From a checkpoint of a small mixture-of-experts model trained on Wikipedia: 154M parameters, a softmax router.
Below are experts of layer 3 (counted from 0) of a mixture-of-experts language model. Rows are named down (a neuron's output weights, with its number) and show model dimensions 192-255. Each number is 200 + 20 x the weight over its row's rms, rounded and kept within 0 to 999.
Before each expert's rows: a language model's description of what the expert responds to; "comes before" lists some tokens at least twice as common just after its tokens as in all text. This comes from a sample of Wikipedia text that the model never trained on. Tokens count by the router's weight.

# expert 60
Names of places such as states, cities, countries and counties, often after a comma or in: York, California, London, Milwaukee.
comes before: ",", " |", "\n", " (", " States", "."
down0,199,235,215,238,211,220,186,167,165,189,203,184,192,192,211,186,189,177,197,172,228,187,190,208,220,202,211,195,217,185,199,221,220,198,216,195,185,203,183,186,217,188,204,216,146,166,194,194,177,206,173,223,208,187,168,213,198,154,218,177,222,217,200,182
down1,177,227,188,192,198,235,192,185,227,186,200,247,219,226,197,201,224,189,229,194,195,206,192,226,219,179,207,179,190,204,197,169,201,225,183,217,185,209,206,193,217,193,252,224,206,198,194,214,176,205,225,181,204,171,203,227,197,193,200,207,228,187,181,206

# expert 17
Short label words in infoboxes, tables and abbreviation lists, such as association football player, Gls, Italy, CAR, KOR.
comes before: " |", "\n", ":", " |\n", ";", "\n\n"
down0,219,204,204,213,182,183,201,192,219,202,229,189,179,178,182,175,173,215,184,196,204,211,194,220,192,209,212,209,212,187,195,164,188,191,183,182,208,192,182,211,191,255,204,225,201,188,220,191,172,210,191,219,170,199,198,224,232,211,203,219,231,195,162,214
down1,188,162,172,210,218,200,215,206,241,193,203,220,207,210,183,187,209,223,219,187,197,182,259,169,207,215,233,188,192,198,223,160,201,192,220,192,201,193,165,209,203,202,206,202,204,179,177,188,246,235,215,200,212,192,233,235,203,168,176,217,192,223,210,205

# expert 41
Pipe separators after digits in results and statistics tables, plus common verbs and nouns such as meet, match, man, live.
comes before: " ", " +", " −", " —", " Final", " %"
down0,191,194,236,187,193,163,214,198,204,195,194,211,176,221,205,206,171,222,216,271,197,204,197,179,187,185,198,163,240,226,199,180,193,181,227,230,187,220,209,183,176,218,240,204,171,181,230,209,177,211,237,193,252,196,170,168,256,207,225,190,165,199,199,212
down1,212,180,204,235,191,214,196,178,208,186,211,197,202,185,184,185,186,233,229,207,209,198,184,186,221,191,205,183,213,220,183,230,210,215,218,187,179,208,165,187,242,183,158,201,191,186,205,175,214,168,216,194,209,149,215,228,207,224,180,195,194,192,227,229

# expert 7
Common nouns right after the or The, usually followed by of or 's, such as city, time, game, establishment, island.
comes before: " of", "'s", " was", ".", " is", " and"
down0,188,191,208,172,217,153,222,223,226,161,238,198,196,217,180,220,160,193,216,223,166,185,197,198,149,224,216,194,191,178,183,194,202,170,227,179,176,193,145,231,206,174,197,232,202,191,150,188,194,208,188,176,210,199,216,189,168,212,238,209,221,180,229,188
down1,199,174,233,197,202,220,234,180,180,213,247,193,214,214,192,186,184,196,175,203,205,207,188,217,165,219,216,179,216,260,212,226,175,189,173,200,201,185,187,215,219,159,221,166,202,202,208,208,188,207,183,179,209,218,190,202,195,216,226,166,204,205,195,204

# expert 6
Bare space token coming right before a number, mostly after table pipes or words like in, during, the, vol.
comes before: "1", "2", "3", "4", "5", "6"
down0,171,189,207,235,197,175,161,199,146,185,167,199,202,194,193,191,189,209,175,195,176,188,190,196,219,188,212,192,194,203,178,212,208,223,192,186,225,211,233,218,196,204,190,202,188,190,181,187,160,166,184,191,210,204,197,206,167,225,170,222,226,156,206,206
down1,163,176,199,218,210,176,227,213,204,179,155,191,200,221,207,195,226,229,214,222,204,209,204,223,216,230,217,175,229,203,223,187,212,201,208,195,214,185,187,198,218,206,235,199,210,211,206,215,199,214,220,182,249,192,222,219,179,218,188,182,221,203,219,213

# expert 30
Main and auxiliary verbs after a subject, especially is and was in opening definitions like "X is a...", also are, has, can.
comes before: " a", " not", " be", " also", " been", " an"
down0,203,214,209,192,217,197,220,161,221,212,216,168,224,187,234,196,208,222,221,172,197,206,206,210,187,189,171,189,197,168,219,203,202,187,213,151,215,238,205,226,186,202,184,200,203,194,229,196,178,175,195,191,147,195,187,168,207,214,199,185,212,221,203,172
down1,194,218,200,198,201,196,197,228,190,184,212,219,190,262,210,203,190,190,148,189,178,230,213,195,156,239,215,170,217,176,203,213,202,196,184,172,191,230,185,183,182,169,240,195,202,245,187,210,240,176,169,190,187,194,210,214,243,193,180,221,210,205,199,217

# expert 31
Mid-paragraph sentence-ending periods, colons after infobox fields like Authority, Species, Goals, and numbered-list periods, often in taxonomy entries.
comes before: " The", " In", " He", " It", " This", " She"
down0,204,181,190,184,205,223,182,210,155,225,211,223,212,188,190,207,217,191,192,191,190,186,234,207,217,217,160,185,196,186,181,215,173,219,212,187,219,214,204,184,217,186,213,204,198,209,192,206,200,227,205,191,201,187,235,218,230,212,217,178,219,184,219,212
down1,181,180,235,218,222,199,222,176,178,176,221,183,186,184,201,153,200,200,203,187,225,196,168,210,170,202,173,200,170,180,168,214,202,206,193,172,167,194,199,186,173,177,239,231,183,197,219,199,235,206,203,211,213,192,230,172,210,227,186,200,209,189,169,178

# expert 18
Digits inside or ending multi-digit numbers that are not years, such as day numbers, scores and table figures: 29 April, 21–19, 14.8.
comes before: " |", ".", ",", "–", "°", ";"
down0,217,181,190,200,211,181,219,201,165,190,208,201,204,221,212,208,187,222,200,195,176,218,182,203,163,172,224,217,196,215,193,171,214,169,203,161,217,188,216,205,200,233,172,193,190,227,175,196,232,200,192,213,226,158,185,197,181,199,223,212,157,205,216,212
down1,237,201,236,197,170,210,177,199,202,196,211,193,214,213,195,196,203,200,213,196,181,216,194,189,175,233,190,228,178,180,207,245,221,178,194,202,217,177,249,193,212,177,172,176,184,162,235,192,206,197,197,217,190,207,186,166,207,242,208,210,198,189,208,191

# expert 9
Comma tokens of all kinds, including fused forms like ), and ., after names, places and years, e.g. Toronto, ON; Fri, March.
comes before: " and", " which", " but", " he", " the", " who"
down0,223,212,177,200,199,232,218,165,223,227,203,205,178,157,192,213,198,212,177,170,190,238,236,207,238,217,198,176,198,184,253,225,212,184,194,224,185,225,207,200,204,191,174,159,203,181,233,184,190,212,215,198,221,206,188,227,176,203,187,228,184,203,241,171
down1,170,182,198,234,210,218,211,183,167,182,148,220,189,198,213,196,187,206,176,215,207,213,221,211,185,177,203,175,182,202,203,179,196,189,168,202,188,222,196,221,215,184,217,186,192,203,219,217,189,179,206,189,180,206,188,219,208,184,220,206,212,188,210,226

# expert 10
Final word pieces of non-English names, places and taxa, such as -aya, -ova, -ić, -idae, -ini, often before commas or line breaks.
comes before: ",", "\n", " (", " =\n\n", "\n\n", " is"
down0,200,194,205,215,203,206,180,201,189,192,203,239,215,224,235,219,205,183,204,205,194,174,206,208,189,181,152,210,220,215,185,187,207,208,200,163,204,191,218,195,218,214,218,187,180,221,203,190,182,195,216,195,217,164,219,207,193,187,197,199,157,216,196,192
down1,201,238,214,163,201,245,187,208,176,177,220,195,179,212,212,211,193,180,240,192,191,210,229,228,192,181,206,209,198,169,179,167,253,243,194,171,189,174,176,168,172,194,191,200,193,175,211,211,212,189,221,188,229,177,211,234,199,214,195,161,189,213,220,215

# expert 50
Nouns right after a, his, her or 's, such as year, season, death, result, life, popularity, usually before of or punctuation.
comes before: " of", ",", " in", ".", " to", ".\n\n"
down0,202,133,234,214,167,205,207,189,188,193,196,176,192,219,199,188,189,230,172,222,162,235,218,190,173,204,211,192,209,219,216,178,199,177,191,165,193,196,216,228,172,196,194,183,214,230,217,222,190,194,214,190,184,173,207,209,218,156,186,210,181,187,210,210
down1,193,207,204,173,198,185,168,240,185,188,212,211,171,213,216,191,203,181,197,196,196,215,204,189,207,177,145,186,177,195,208,212,176,217,195,177,207,193,191,182,196,212,177,221,221,174,226,155,169,193,183,201,222,217,210,208,166,174,201,206,208,206,178,201

# expert 29
Words inside wiki section headings after == marks, such as See also, Career, History, Track listing, plus table header pipes.
comes before: "==\n", "==\n\n", " ==\n", " ==\n\n", "===\n", " also"
down0,190,190,207,209,207,215,205,201,239,193,189,207,187,187,215,201,207,199,208,199,175,213,203,182,215,197,198,192,167,184,219,237,196,211,186,190,186,190,179,199,189,213,201,180,204,251,216,197,196,177,195,200,192,235,255,200,207,187,154,187,174,199,159,211
down1,192,175,208,211,205,183,210,205,243,185,214,178,232,203,208,192,185,181,187,238,192,196,226,203,213,173,234,183,172,200,230,182,221,186,176,230,222,195,174,196,205,191,223,189,194,216,209,160,208,222,218,186,137,170,190,207,186,206,188,208,215,185,210,174

# expert 42
Pipe plus line break ending a Markdown table row, and |---|---| separator rows under table headers, in sports and election tables.
comes before: "|", "|---|---|---|\n", "|---|---|---|---|---|---|\n", "|---|---|---|---|\n", "|---|---|---|---|---|\n", "|---|---|\n"
down0,170,178,203,166,210,197,206,209,205,209,192,247,224,187,168,190,163,176,167,220,177,208,200,220,216,237,201,213,202,189,212,199,161,194,179,203,197,199,184,211,221,228,211,161,181,203,193,207,216,201,178,167,187,207,198,163,181,177,175,207,187,227,192,178
down1,227,210,205,224,183,203,180,192,225,222,226,184,199,215,236,184,213,208,170,167,202,180,194,190,211,206,190,218,226,202,197,233,183,202,188,201,206,202,234,214,221,183,189,191,224,202,173,215,202,229,234,213,196,166,216,198,226,201,232,185,190,162,204,215

# expert 12
The preposition in, often sentence-initial In before dates, plus during, into, around, within; also in as a word piece.
comes before: " the", " ", " a", " his", " addition", " this"
down0,167,194,184,184,166,225,226,229,183,193,258,206,217,219,199,187,169,180,221,210,216,157,206,203,183,206,201,164,190,189,200,191,193,220,234,217,174,177,209,199,216,184,196,235,188,192,185,228,186,192,212,199,161,181,192,184,207,172,192,183,165,216,203,170
down1,210,181,221,221,210,186,215,204,185,211,216,177,216,194,198,210,197,238,210,232,199,178,168,196,209,204,199,188,224,214,208,215,182,183,217,190,183,185,211,149,207,185,199,210,185,213,158,228,183,216,243,174,219,168,220,197,185,174,204,194,220,217,194,210